Weights of a small mixture-of-experts language model, trained from scratch on English Wikipedia.
Size: 14 layers, width 160, vocabulary 15541, 13M parameters.
Experts: 4 picks a token, a softmax router.
Training: 536M tokens, 8173 steps.
Below are experts of layer 7 (counted from 0) of a mixture-of-experts language model. Rows are named router (the router's row for the expert), gate (a neuron's input weights, with its number), up (a neuron's input weights, with its number), down (a neuron's output weights, with its number) and show model dimensions 0-159. Each number is 128 + 32 x the weight over its row's rms, rounded and kept within 0 to 255. Numbers have three digits each.
Before each expert's rows: "comes after" lists some tokens at least twice as common just before its tokens as in all text; "raises" lists some tokens whose logits its average output raises strongly, later layers aside. This comes from a sample of Wikipedia text that the model never trained on. Tokens count by the router's weight.

# expert 3
comes after: "\n", "\n\n", "-", "| ", " | ", "|"
raises: " and", ".", " in", ",", " first", " "
router:130132124134088171119063138097108127068091073167127096163169092171124110107175108094152097139048110085140153130114089132093107107123118108109174068171185102154114141124151163172109159126152098167109134148118160135122186116171126127146119141165076084096177202120137161159133134148080142113156115128086069135130157148170144151036091160176168178103156120156114107107112109180103080166131162160159161159141120127128093107128106146120118093103151125134117179178135134139155216107063093
gate14:129111093137108111102106106130143144173103146186091097083107086149193126115111133132073135127088188126123099095160106108151129098133158133180065096171155068120141142115115110120161147151170091170110125176078120110094083116125099090218142196147149103061131190086170125137113079125115065097133072168112102150076125095139092126096155119110153155129160101202119068168062065154143145077172088111126178154133172100137124127122094140124132124098139147092123097098134121108098145119166168
up14:073101078103150124127119073125175124122050149156126162083090134113115172172129123120123080104135128152194144135189181137140149116157112124159161110123132139121152103097154038165186156066110181153114099081151130099113137092119131094156117126139098169133173090196134090129082136081121154139134138131124150062130138140118024123118150100144147144084143152108156157043140123115134080059129102102082135128135130156120120108127133132151137111136133181123167068131092165169060175074128133
down14:151187121132069157140118135194111109177169188080076145086169140175178106140121131129181106164135122144105187143093114110079168144095159141148102155145104119128112178143113148076132144154170160104144208134158132106080106141142092164159136146131098100134146181135121115085049165145149115100080137140120176166130146142174160133095115080151149125068128152144183129156101136169085161124080166083129145144098123120182186174121097075111165159114139072130094118189166115089109135169088113
gate15:099092099156121115110099100031174133110105102134064144110130110132152099155132121099172130164110109157143155165147144189121125104143107150130121149137143144131082158125172093115168113081129158081108082133083136100144108105167087157142106131169063132128126157148117122091159125131099153113107116139060220112115185176128126164144099087161153068041154112099171069135173087104116070124089117072132162179174137084115082126111078150137107073130126147135138171180161123095168111136169084
up15:130100070193104167157079087125071147129107125141095108130169111120100153134142100139123135117072122200156128130103196174102139066153113135136108131175141125119124168164122134078075176112054203146085104136073131158156135110117113072179183147192121136146158132097122125108179158086153126132128143096125172095108133150059187126086172173169104126096152134112084167159118055117129123149108107130112152100136107137119127126176128102099152140125192108118200104165145118076081152106163128
down15:190156174141117167127202078150112093134144130118146152199100064118103096108162150072119088150118155161153147190161173086048142157127119116122138120160075083106104154139073141165141095132150167160091124137114135074162142122121122135099137100107184159113070115094157111126156104161085137108076141124092106137106100150141097186088160091062163114044138115152133110135123088136079169131062093116109178122109081133130129138148128089121102148178066130139118136124146096181155150149103187
gate16:190133144108174112087090149159114091116076123161119098154156127174076113041125089118190139118091128174176138095090150146118102162148160145103115153138108107147175131099130170175123161111220158147128099126156164133093169124082180165077096131137167055111152143115147105085071119106110097144153147109116137168174127132133081146127134119175162087101172119109144133132090151089134091139135157128049090147126028115132095149204156110141110128158133093132125130166088139086146142075142104
up16:174074161090100141108073141145045088159125126122115086129165109129111154033102105125144091132139119109141100109083085027102139071125138083109116123144159129178113153158144142134076141126177130086096132159106178117073119125141167137115159129149092083108098118088144142131128179132121104173095154096174058140117109108135134089065135143103165076108151117074181118123076074114137098157138122126064138089140124067084113159121151162154126123162197114158123140145174146096184136154143120
down16:135122153100123110193099092157121129093066089084159105132146138130103163132127107148170086141120173145107166131182183171124145138106155125123084142115117086179114152110103134091088126116150126100050164140147086115110175152075097135095158139182112115094183076134139115124093086136155204091160112078107149183109104109108213092122098112151141086131127138140135122116083127158214093117143068125090088110190117203123099128133130137113158160072137139076097163099176175151109133123181135
gate17:150092119139116171123105153195118122142127180134113088088159056136145163161166115139174109153159063147185118127129083147117179153099123090084132150153129138142129148139141139072146145106113134133141110234179088130150085119205102144103087099069189116170121109148126115198111148123106147065095136172107088125128114089118118136120126124128089060103125154192144122109101159085130103127088160120100162190144134111085094116180086192126120097137171085159154119179123146162166116126164086
up17:120121183166106112103113073133122155131121158121075077134143051144089163122093087085129171100072078136135102099145154053112111105142097149110078146062090171113120133167158136174152113169140163117120108119148116182095147113081170091087071144146127142121104141122128161120143195086146120149109099126121186189124170141143155191081139128085106110173158148141120120130069071144131141101106090110118102132144118156127100200120164165078149093094138116144151064141072140095140093058170153
down17:137129039128152129139167118073138199107121122118096159069115175143152193170109184137148142113184118168110117045111166175160142106092147146139106105075084129153182089100097152171065135138114152131154061128110123158127076146114139119140159113140111115143123047106101074091125120122149077110134129136167162111135085129114108151141182105149139151117048115087153172147118195105112114132179120105128146163121103150118157125113173142101085116158148185101141075153116081077078148158137097
gate18:125172097149155135064107129132115122102126100203118060175154117157151112136102100103201087148089114111126125099154132169160122133116178126157119081137108132164102127108164174112117112172086170119158178127150145115104125103169143135169102118162099138138164146150167151125108180155116156134137151120125115117151107134153117138109117189135210098102157148139168148135108146190089058144161084144116164106186125041102106085122146124217169134146161121219151153196095127148067171152099121
up18:105112133125097156168080107167037111120066132102145102172128158174124104124137159098128111147140128074123140102157103159150107092116106219122137121096145074115135156093065090099123178139209085134087113125141104137129150155137068112103173069141151140141092141142095120158101134036067154195110092112133119061079120178109162080080181128152115148103121134079098096095136120153181117095111130167148189116131126133163162082109137101082126108114096122151083132125143135094110104119170114
down18:110129159133117124107095117120157125097141174167156153112130119136144112070108145116131174112153110171047106108108179132126064097096144109111105090114120108137117089186069053154078155092171176128133108104115124146091171125190138146088111149120161104156137150083103116129161101126123118106181164170171139087115118150106113087141104191089092109112106167085165147149135154113158152177148079148135150160222123079145143184162137132108104026108148133161188103145096200107166101122104134
gate19:120079166146120162111095146165160093120127141107143115105091114130160121109176103153137129122134140107173069113116087165097125122130135107190152124142125112128177181149085118149113106105119113056141177095142118159150169053178094133184115145085098151181121110162102131131156162125170102150076152166091216042145128094164132161117076099223121131126088214082114099135139112093101116196166186170108144144119105089165091107147175126126155137110126104144128147163120136157094149159101105
up19:163110124153138167183123083167116144132079119115147180184159070082104147138134124151101162111097104130118124156119153109167109122107153127180108111124152125077190114106125158097101141146118132180172099114107136101085139118121152116123164185092075143027142152188103183076116130154118101131076081121078108104081078149180172144137103159193202157104085154190106097129107198141096144137169059130146120131103101133132134137159127129101164101153139187123133136077141098129105154165095082
down19:165182133120026145146084099164081080092112113128085087113192126141113113122086180106128137084080140121107119111111156095140136135134138102138168162142087145171138138078098171118108089125099106117108148147133148119119132117111106217082055128098120120171132163086120093108106136129130127103163156092117124121054128115077173126138131101148139093126110098165144123082124131080066073151097116169061177097149119078114115182169107199133170110084148058177118140078122134136098173107125148
gate20:121135110118146170094115117112110077100131081134145111150172089070140110137134088117143123175171071084058192121196119158139119096096146123189094113167090129132101110203133117149171097105129087135151101157106130097175132118152140102101094127145123120112071153141101203176123093145110041059179109122118065065141108161145125154164109112105122128104120133139131122189172100136189180138123126138131160176121150158140131137137173117123117150145152171167075106140109168130081156109075052
up20:111091105141091176125145116121194100156129157069106100081149148159160074130141117140086125121095140103149131141143103053149107097205062140101120135112181106174183154074143104117144105104104054190176153192131083132140107146117131138169157127090108071163159118200180150188079071152041127116162116165128073156117109125089125129139107151107168100112136138118124111137138090160105077103126088112116140125111120138138125152122111129110148130086141110095122159095154146154123181072058093
down20:143093066123128114148091138117195153140135115112082178102074112139113104133172162124129095083108101139097102075115076073127149126157103130150129084119135113133141138200091147120095125178148160152166106104125097099110157197092100064104126163133123174171182107095139064135111079129155107126134123201129137150112125149184141138140116138171120067145118154135153152148054111092148094173176161068124074156148181072151142122142133139111196120174168176141144098132143127095110192124200110
gate21:157113079099141143203118183104058075079080071101114091138150122133144124143158086121151085137106135106141078126161106104108145123082129092133105122194152130108116160085131102120133079132127139123112156145048124103122152149114107131132165152142111087191173170118147113085126133172173140113118090141100115124122202116119109178129101160210134091103090114115109090116129121049096113164157168166147157121044189089152157096132134114178156153140122115093199140100159154131141206117149119
up21:189102197122111139074160051115079152106138191088175133156120103104116111144105127124113122153160172134124137099106170181105061119104126155158175149083119194141134142196178138138179123119117037103124100096115110154142104111145106159168113136098135125150131133111133132158081180171104163163163142166130114166131125237147171147139120090125114091165148121133186100154149171111127098121119091121130116188186097089092152157119168085104130086172145159135108145142161159087094100090140124
down21:145126142127156156164095118079147067098121115110074091174108176173117153134123125141119151110132139110162096163109101132179156106062152131111070076120149172131132153154109103101161139123116141135116214065129129143168071181155133193077075162112172099145106147175142156055099193133041154127166116155162131127120136166147123151161050163172112126067119140121095119176116091102142134146091176123162185114128167120142152162164163188164131106077096114130128118162127134143104126120165115
gate22:124091118141130140152118160087077086161140131135175096208163085123086079028163082172173141166063111161173115126170105135126129140122116143155144125130190142171065153144088161158144128136111036107154144133127173077098136116099141118108110118086083132143137164104103124118138132137144142176134117136160129118086184118135135159108091153180110121179105130145145089151121071139101095138130147128103117108090143098175152089163142204124103133167125190137147164107184168103220145099133100
up22:116162149135158178113087182141111114110122124101108157135160098132133141107090107116107090145091091147143160128104140134118103145159118114161160174177163130142084125147165142131142126093109145160090072090079100135131123181070111166153131076106122130163057109139162122155066107191107131119106148134126080079077178128122142139134090132163191148156114148076101158164132164083103103164119132131193159158122095185129192058109072134064153152171170136066117229104117160081163121150119119
down22:188132161103105168120092106169090101123117120165110145096142100141132083153109159114074104072139112133125152136061089099137073119174084162069131157144112129106173173170158086168155110078123119092114144103194133100124083108135181096142196170144126086114127097097126175127103137124128168144184160150137114150144135132138106221143166151161165147147090046040118135120100160136138054100135118110099111158136121192125121127073169096110087140144074137154115114105147172161112165097149146
gate23:122150144123156159163097154145111137120047095123108123134123059145162076144122122172178127064138183131163096151109083148135110178109063102151119147182136159179159100144184142115126074116122162148126151143111162151089134158134151109127119083075147112198159123124141157108118081141108165128166121133121195164134099098142118117155050191134154127110144091108092184122117192104141139143108170161150167118125128167168137217076161128142158158079140161103132132198122184178123157095170122
up23:087105100124143095149142112103125139057125075146075203158131092132102103145133159091139158064193140062182118149108091152090151188154175159144121100138100139120157130134137148093154162068158116058094104136067116082078149136115114124112060142151154092123074106096138167115154119184137147152170168151131096145120117066165118188104098159175146142114139140056147114093166123118171149130168168159135125134187125153146116143073120125163096134096109181093147127117129175174149181158121135
down23:123168144082151167188089138135145082167138085139167113143143100177144156102125150137132139213060151107131158110130149153153117066178166140145098180168129128142148172140147116101105107196151123144147065124213128130148179151142109221093137165144157142201139137113149089137099089110171107107068154128143179102151147132137125075172145123144098135057130136146152130147144139133175139100129155139137062067092130124144144136147108187161135167117116138118128168120157146116077135046157161
gate24:101093089142135149154107110116151102114114127160097067137157094124110104087100153135148124128085121100163146146111102150075101126180112134070134185156164163175126151118120140161135125038139080092141093168114169165175135143137180100149133171110115154106161147067131181150118116137081150150122096145134104129108054147111149120164124061123127130077177156193118109098146160152148132131106133197102089147160117085089097124204124205118069049158161141128180151114121150116125204150122087
up24:175165155133145159152129170170126129167158085148149137220091137150164080089152135105124123121073112158118125129100147173184123142138142090120099187136161123129132090131106150083108067139113105129096074170072140188204190081169121103142154143179135124056144123123198134174153135143168156161118144129052075111109061171134140175125093131138082136184157118142100145106142150108121155177082062141156144155169149126123107096151113121152074131140187121128160100114099108105145141126128094
down24:080147144133122089132147044115180165176123212148075123193127095159163106131133118119155101080201121114127140172110173078066138070133087079122099113134121094150142121143165110126187106104170159147132155102125126102184097087095086086104162119138154182106128146081162128121138110151101124128122136100111179117116168122149107097128170167106167125105146149128131092159146139157064142162133111177196139106075153121137123221134065108124132138141119088091153128084083115138136094075095164
gate25:171135136116136156187094146139136101148118093183150154127183151104087117125174145123132140099090112093092041153134104164143136122167120112113110051139149073128113098156099169174139083182078156127148046123154160153155139114129051122107113095134131148110157134132089160146173167174173087157162172158142107111144114099103130161107113173169111157087149111103140082086158115184130186200147152180105140075131141126109122117177160159149156114110162165149103124141161093113058196095161123
up25:130124162059127132107135144112149099116182077075132111117121124108130169136127153076126149147169173122128089128093142069140180151176148141120116107086122170141090150071119167097124143032145095097102077166143155111145144103149159144101153082141136150119127098117114094179136129155128146105092171116089105137167091111136048133195111117150130123114110157146134084151110186107139090152116110050136166120083152128157151199065090090189048149155093077142149138078154085125126093186130139
down25:198100082092108160080111109144126136072177061091143089125143108157133063168152156123130118144132123135126122164127187131104109061189126148101132117101145132125154061163140161096142092191134134110107119165069090162152191147134126151155124143163108069069225097095147181108156101125136095119046112162132151116099142130099106165181115161117110111130069144124151140152161124099103145091121145094122117122142093179140171212111118133130162128067167192128111106146128138156107156145129141
gate26:126108108138151104122099089085090170083171104167088085133153146124172164132110066145172151171142144113103084153141139162107157120106102103162096126159177121092134198155116114142126140150127117087120148155112183100175188101122101161087097141115149149136141169137107138115088123091052126061106102145160176186137070080122143173098083076151090165111185110099118080145135138175154127150135109152174137097177111112079121138122154100147107116051180203165110081170125156151108122192106146
up26:130165082094103142065139159144139136122080184105131064131189098144128197148159107142088105143164070110149132162139109116143145117139126124136095145134144128103144144131135092193129122171096086176116068142148120200143092109111168106186116105079194068110093085128120077131082151084063106078136123102179111167136081122122140090093173124161138084146167194089138157086144121106092175142155154100178149145110120158137163102154145086087129150163124118127079170136146111093191081119146089
down26:102144169145157133088145141105072173101178113134127116144099174107142078146187155182112105136080065110121132109161128149110144089124144130172141121157214074006129077147149112161149081103193100168118149074131102101092117115139182124156099161136122128167117143173101123117112141171147122118121121078129213140137149121083127174123136163128138098063118162118095142150141125118174146146208103134132112130103079070124129107091141125083130123100096067086133073181158109135136127142116148
gate27:125082114152101119124110126173131056082119080118140084183089149159164098109144129170184138121078068104093140119140084123125079160085117157070181145127143108149085157125180125163114081120081155127120113166150138107205108174132168120106135126162085131157083210109101115131128119078063154100092061133144170122128143106137198081097117096154167149124142150116135098142178125129119133105129160140152194162153127089160101106099189179117119137101129082114121139220130129087078130140124126
up27:168192145154144124142106167189149132160176127153042096096139157141126216121185155110124145115129140160120121125111094148153087136111155116157134132131168128139130113117113173130200179081070119170131115143156146161123106156148073140099115110092172140153157204118105094121092116146168162085147156138120112168100104200136133128105102115096105226178082090141110123153124141134089114147121166193085104154088114138081077064165091142106171101160038137139123127149143128139155125146117110
down27:119118088088115113099113147152132095106066135161127177191129141117169153144122087144117163138191103157150139098153173118161090115149158065131156141151139096207159170137093074106172120072123117158150117071127138162128108135116100101105119105134105088167136096138153105072096132072112112149091161108080129113139069121069119092224137178159159121079114133135122102142157141106096110106139093135179159085109088122150083199132079116051112118122182115152110104061181078110138104131095120
gate28:112109066112134086171134097148158094100133103129120133162083093138149122140217097112070121119122126025173093163109128166133151104164101097138200152111149162156102110114131104099123155145125151181178224163130082171120150176154196143114119144158114153124139152134163149131186149120104145112136116108138139123119113157115146158137111108161133164121114106137131151100180076154137090186123118155085117112195077121104112120148123185073107167103144144208126116124100126138179198111069084
up28:152139124134085137104146187141171117107121159176156111147120059179102107100210093123113113158094143151091127123123197105101083193154145168137124125180109198150129147128092165136172149172149151118164131092062115179125130156104129093123066154119097163143168127166135098147133166095147175135152123084127104149080139105149119128130159097138078150153039092113095097074067128107116073110169086102117133093108096122137073160154159088092100092112077097156189123137119106096171164131162115
down28:104175153110152132112072131119171126179114132156131147128052104135179097151094176160159121122159134135114113113172151139140162193094128146098119097166134153083087151108158110105129072152118142141117172073157120146133101117086228168105137168120161120102138156124112109136099097136129142156098128110138099182186075122159133171094163089123053223190099133182137143126134165099128200131189091174124151110133126103159114176152097106077145147069148134161174150148083105144110110135166107
gate29:144110163166092126149106149139109082165061097075124083097176080140109114135119147124113110096089091111096157063082128124113154136150119086143115114133148158142126113144122089134166147199096072145098066068106094106116165128154123138121124085071135139109106118096166110126153164158106118098086159107123134169150128056163102084182087112183184154177136152112143118051102134138142141090049149116144159067071105148169100183118107142167164144111103077151110108131150191157125091079090135
up29:167100121128111095116132120101138174116136121182179076149110080096180149108131188155162127140139106160090107163108103064120101128144156130099119042183153075099098186154085159023122160123113081167132159199192109078162137103129132176154164138142094153138105157150158090145136079084095122118167192111124091100107109113144132104160114133113158121126117116156143085126162079125134128169069135159169163124116137100085108151114117169140119091064147117161152154098106115083124203139105120
down29:117157159159155168165144130072145096128146160152130142046056176093129137141116141214040152107118095125113142130128111135103080163145115106093102129095139117136120080112142177125102137140152157131072137110110107115114143108182179134123163084070169135117158079147155158142128139170115071091151142178191165129123155166156074133091077126089105096138095123058120167068146132099139156179123111088141092103087140098097124163097142093126082109126168091101191103139086085138077156155096115
gate30:133155088139150085129137114114169182088145113146150088047151096098139187090150136127181134127075128130147111146075040152068142118123112084123170102158191143131064160193146167140170113156124123155095146162128170130115109130088115124147155102128099130183133163100171141140138171161132188098177128139070082126092105104096117183083090139087100125085169108139091084134059075161111131124155107156118099140102106132149142087125165188108161157066165093134105099159147124109161168105091125
up30:060118158045118093104150199161118137118135150120158114108076158163142147162143183140103125159120117183111098173139152128172176145076146085169134138113104053136137143094137116109149165110172103170084123131165147160095166158161174069184122114118064158178097139101099118138130063167114130176126111142164141146099133173160129073109111136062189142104129114092175094122119123141137182116118070145137152162139117130122133159077148145125060091116084168150157172177147116159145152180122157
down30:129165127138096097148176082101173101095156170192194093122069138162139097048129154137144111095140170108179137121124176103153148159111126167102117145158123116118141116120113104166143144127150085130138134137146187118111112151111126167138123155155117141126130152118144143143147092134105089161167127101142086169141147109092147173131145139125142079111146128070142097137154167170104064134115178107185094063153151107140036131173143097108144094213147145142066097242129186094192144130118103
gate31:137079119135072146169028181151074087153110131158092149105161090160170180132098126156157133138117152120133136163087126139098134127096136089125151171138134084114119161090117067118147153121168132144117123150131118114138154087131171139161143123121131124180095099073114149141160100088086126153103104148100125166115103115140142113084150194111122196087093135128134130109136032101179107111074070151147191107126119101124133146131090182118139086096255142147133184109155131115129154126087143
up31:162162142153118131127214124138150136147125161148074130107086167126125093111100111167143110121116102072084173143176106170117114148149137149117130161106102142092097173148185126108095144160153126196144153131197094222156104124084105115144109147118065100162092101160178076094106155114126168121130096103102210155123101135091048105133107097108130124194191091111148164178115158173127086089172127119142156151102127140127077155123084096096148101135207111100117152131118070122100112133128114
down31:104120104109157184089135109150137177112141132161085122161170091102062181107133053139140124150125129173091102156137148149133092120099142172135110133129150188093111186137123161120128119146087081130127076125121146079187142129167225083099133119127167132069177145120123151147169077119184110108176129120127141119156082158120099108134177141121106160116127134117174095075116133068114213181180094144155048113138106166138114122118163204144150146125145177084146074129088121120114099123095118
gate32:113117109111160153157140108100120118124119153125095091112210120202137203102132109089184123163137136065092105153146082087132148130076138081121150114103187127099121127149091079091132110105060147125108116175109144102152103119125071204120084157079101128121120181134131180114118152168122088071122148166138083040105138094104105125082144124137150137147111104107044126155118128167123107135149101128099139092168112117103121140127078109162146126162144028137079092111166169150104168105116083
up32:115129190157128061122126146080087185151129150129213180127189071103119146074067102126081164099152122089130089114100064134085113123098123097146098083119096163133170154094131150092104103047067081082139135140090170169178135130168168093144146086118111190153110153151162153142101139141110157126172122093156159084123124083134122065105129149108120119087137115154109087096135192076136122134109064157194128149116107138102150151160135132093109115142149122142126121111097083172157149093112156
down32:074093164145075175136132095113150149127110109174177156103157075146162152128143087135125041149153124118124132082131111130163167156150139134111098156132183134162124135166144136104056121092126121103126151118123114079147165136076175143118127160095098152098129065126188107130080121117140138060175143139110125125112112132096111123114107122179143207144166135228189103106130135224125205111141084112134121129127157075191095128082092148188120118151126112133145115153114124129116174090169177
gate33:137136107113169103173118122089069073125095152162134122132100172118103068118135156068171196118127150123179087119153100135128096099119143146104134090124167155114157199137170147127114114163138178193093098137161194117159124159140162171131165147123062130151145157073161142136147158130086094138165099131132114192142154168146132133109145127156134149164132150151146214098144031142159158140111111152129119137179143152142139150137120137083121100094151132148180168167110076182101217112085074
up33:072123123133122076072088136102135162123112159116106127114098069144106120109139166149148110183135103056179074113102129127198076047101097143100122151071114151148125167138184166112111132144135097107099107150176140075160179148161135199113112170143154161152146153099149146182129121104135118132107142098121134137130169156131154109122106165154081122118139122197133131214047099106131111113119114122189165175126099178136084159068096130103117088095115065090113081169137112124107138131162078
down33:126090154159076157130165099157147164099148128107126120183131175098113109118113108148126105193173129119189147142145163136098137097082187150145147128163103112163146152126174169154138112203174132159132120126090158101162078080180103081161151126116104099108170119118216121164142092181173099187142102141146142221076130088130099145165155150113164182165127100120159136096157075116129106087160156085106130119164163129160156096087150161097184133156109121151107127141069159132132151147050110
gate34:102143183119110165186130128112151079120104114146145088139138093183161160107068084216148123106087114110139112105115119180109103118149154086047047134060133102151113102134131161135131105199130108173122137149083094173116119103063093111152122150149118078056151107143155124143129092217135132161164065091129148105101167126141154172144144162108106134166105127160119130149137095103129102139167059179078169145085095105155144155117109131137127098117169106164068122165105115170120119128151155
up34:115115125157147099114124120115185134123162145106159166030097194105125085124157127139098084132142164214153144113170100124080147095089083168232143131156148109090197168103112128115109099074100113132153144087128131157094100174183091103154152082113131168098095103111091141124108110072107146075129142111150122105099156156170134095159156140141087120083131159138196136146123139146138151159142184127159144134109141127142145065091123135083151140143111157082134155085117180086083066069136126
down34:155132116152108087121082111195079129154082079165094102136076145155162095153107168155122123037099103089088065172183166166151176113075101165163117112111126183110085073142128110148095179139130104124125144121097126164116122130137144080139153163195085125160129168155151126150162099088071147120168086138107143156137109057105104187166127168155153105145103123118097088085105172203102143137131143145087118078111154053123170143133132159115123153097137105084154138136100110139137067113142137
gate35:133049153177165132098122199099147084146103130117046115127172113151125107181140122136092099107054097083140149175066118119101102120154112113139105146102082168125105148128135141097116146126127098112095130102075158161101172142132082182127086179118147139095169144127145157117096153096128148101161088093158125043142114123153122179116135146172148203141094169125067142118105148125152113108184147153092128160110180128126078178088151123108100154135132063101150185100147181102176124065096107
up35:136138130093109184134111132156165159160097144091119115054136042065112140108152186126140185118096109133185097089186121101062107050142139124124160121106166125088102149142159146178103201115075122143174180130148065136146098126126109150094110076130047134089093112140126123156086142130159165150174127122147099116140102192124099142089172156163142116121150163149157124160100119084115103139148098118144097124124093128028131094121170132081126101124130123126086070068105101145136160133132128
down35:138172125181138127103179153080128125151100098049109125120115119098112118103163004110160102126092057161125135113119093115114126110123084102104135100141051137148117181139102045101182159162104123085122146177137150168171128162086158088137127098134148129120143221183133196149117108137105113139138077160105137144097142146151104143192152097167096088161089150109135146112154152103126096114125122131168110120095146158148111192096148134138136121175100123085115159165141161170124064130173144
gate36:084110113186135117100132080163152106075152129110117170148167126133170105124199100149147117137178175128162135173132073083180147124124135151134105131151140064112150121141190157132107159107160118089086123149118135137090063141154112091144194125132098145091162148142174160087133110131080114108143093126158103124102154142146091124076162056137131146108128091114161131109171118156050092119241142136083195129112093126117153101071107121152121168128054161143107068113106126113140186100108086
up36:132166171108086173160116183163104110113102110142122189126114133100170117122066092104180136157096165075098140099146162116100109137075141157098145124144183162173139192142103131125184113209099106159138141114152090098169159195080155159113140102146037147131122134130105135085146151172143155110140054153098090128147121104104108104111099117087100083109132140115118126100100130120047126170095177146174073137143151160152105132112143083110111104112173148087165130147087178105085134123198170
down36:146178138113185156112145176097139122165135133136155151106129119179137126184121089115163173125124089168136169155102075120119090086146091130164140135084170170068126134120157170132147091095065147116185183096118138195154151091141170158089168109139157163113083138078099136154175126163064164148106120160155140148130137180104136170103074159108173096175162115142151093153070118049123106127098089143129104100062117083177149124156126173176146134177159093142086162155138157114072118124128095
gate37:142046041095156163134075133173152052153125095172118108099120137152135112071118116141143144100105179137145111065133122161120123136089140158126138112137165127126195099123187076116138107127153093177173105126134145115122173115202153133104138150075156108060125123136081098138152098100131176074133156078122160093134179193132089111088147097167072100153178176108119144123094112166108162108100160180132155092163111178136140107057106127148152099105103124121113112164121077120146155170098143
up37:044158132158110098140173086122110127118177100065113147090175146142097125166115096105141129130126137132113178109112207135170088133161087159138102169078069150133131136106102080123102092175138123115184139089110102146169169084106129180144063081142094154130123117098111135158088179175144141155152140179127160163111131162095126161122127090144121158090127105132133142173086138096141150129165161131106127087108142146132179140133220131105161071193179090187050166156138146133067146146125128
down37:104115087122120078106122147115136063085159117163118088120099152138122156154118186105119111123180080156077099078046116139134182107132129080118130160097190212144111090186163133153138182140104078077116157167149157138164099104122131114124123216152139132093044156173109134114102126142138106129125089192153167097152170081169143195131116161115079109147145121121088162126141147103117136140110092106093147146087137036121132143169132121102077143098164124129169102129115138104155086115129166
gate38:131107143127101122139070132123090168104142167124146090155201081142132088132072095155136162118154105120184150107111141131130136133191108076134170110145155153133102137183188127147126100125161052097143146111159082099159159139142140158143148128083170105121183128102101101104127075151157157103137065128149124128154102088114150087094080068122097188178100159128124103135084181144115135145116187157152096161113165209132061148121088139116175148120142093191104166132048132121191144096084112
up38:123122124140127192166120088115126145161143104124139079150100099171141126118138099138082179055120170163179063152145136205140121098120144147089072143065167136084116153098132067141090120120192124190076157152071130139099122107165113175116158111152103102125152142115165146141131136139068158077082102148096145131123120128100114091147078119133110171147136104148185115123104100081174137175145103219161119059073088125120100164101123116148114131186136125154118060144149140133066130087154121
down38:180103159148071078106112047145105128153103109104126106111135142167113102104063145129151139038179147079133194117133156117111036178095163068142102145065114119090126058137135099145152120118128171134118155105131099153124127099154109068115137185120136154167149112103086153136147174109160091131173142138187123117076114102176116135113171158138100140140165169117112087157088173191142062115113195110144121168124193159121097119107084141124126124120107140064134115132130088111096116125133108
gate39:130119150141121132143175148067128098117132158103155128100127145110106127106147113113135162176094133140157109103099136154156085119152073090115196129162114135130111126139240109136069135103070139173191126158141174155136147109144103144114060073160141101145117193117137112153103104124127194122153100121174077099114097116180087153093137138108110206117115106218129138164112180122156080156130131182169077153120132162110091133135117058094155136119119147132093130156136177144217146172110084
up39:158150119107192102155104110139100105185104131106198105098052151113123071075101125130102100123129198124098112068204114056151163102135164107134139176118109119095152108165088142108137137122055099145107125102130158096101044151118106182114133127113172155113160106122137134169102119121071108151142145119154199123107130159088155108161137100114121128134134155100147109073145089107165062104138126107053142131166106092190183144125123083163156070125132089133173131126120118096078109132186130
down39:123098177146171103056164094126089131079101146184113109131181112081093167091151131146061157113111147135120154160143123177155079184163131153129062176163075131162140090138113090112114132116160139119096131170136113157164210090144132102113099149106130156184093140040081160066166137132189198123070120156129157112135129085133119168137128146113131117107111099091165099074172145149120112057151126156104179171118153115127162079123077097137133153133152106109126089116115125118176097101128111
gate40:110121104111146085080173097076099130106096088075154110207132105166115159126154105093091133126077120106087157095153097159101083057195119099167119117115142150129139139141085125139161082109153116130128135134125167050125100082162145134148144177165097115132176156108136146105096162135045069130119100122155128112175105117148141180102081148126179084175203114117182140106166114180169174065101124152110120123112135091165124141105116076086147120166141201155114144155146068140123156107108138
up40:156115120118075119159120115106085172182080195147165110171101125039130095130132119120140087105099139123156166112062114145162135134141128135143097122148095089166143126151112121117171072100081103131190131149119128143094125103119099181118131101123101094140151069142138139082142124146158140147121087220079056191065091160124115118138187148125131159109097177103093145084121106140113161119151174064109113118109146129075038127147143167124138128124130117150104104155111126163104063153127040
down40:118145122155150123160107149110180062108106105194172127135143148107096080108111166140135034108105102177097151112087161120088127181118154157095143108122102152118092162191146202185125137061190147174162133126108114137088178143149128102126083169146142091067107152108158117138124083122137102127148166156117155179069150089096179186101145098190113177091154119086101147113126095108134166126136128145114153100124132115163131168143154142118096109165152134106097152172139180041118148138170172
gate41:155097165143082128146084132146144090164077094187117153157114068139118154111165108143123159183171114159095111077135096113097193101122129120171120076150160128151142100141125062113121102110161109170112156114144089167109129067137132148182108124101154090176136221081173187087153120157113163079125134120166168126138093070207111120097111143151145095109150125132101153124097106114113120065133106162205144177122062137110075123153085131128124145093197095106118126142129065162147140125150104
up41:107139213120082136201146146069105147110095088110129185174143136109121155192118099179044162136096141129089104162108155087081139117096142105161175088155124106127119130128123145122150184110074122106041127119139118073096164130104124138156157118185117142038120124082154127130083122104110186139146135130122150155072116130125082162169137110101087127106128119092157092122098117072146118127164109145115143135181093115130134115099110069126053101076100183137117147115155077106099173085137118
down41:125143170122131145143096118178050128150183136150108108107165074146210095126145156108173137067196163108132120129147121077099132095114149097114126118116131211119134139123091128170138125111106092149202156174160158147133149128151117146158122120138070160107088121176133148110136093109075126118158181130120159106155150114125151159169060100131111131170150121150101156096138080193135127167131198153112047123210118128136152134143097063143154156193081181112128166177136124141130170141124161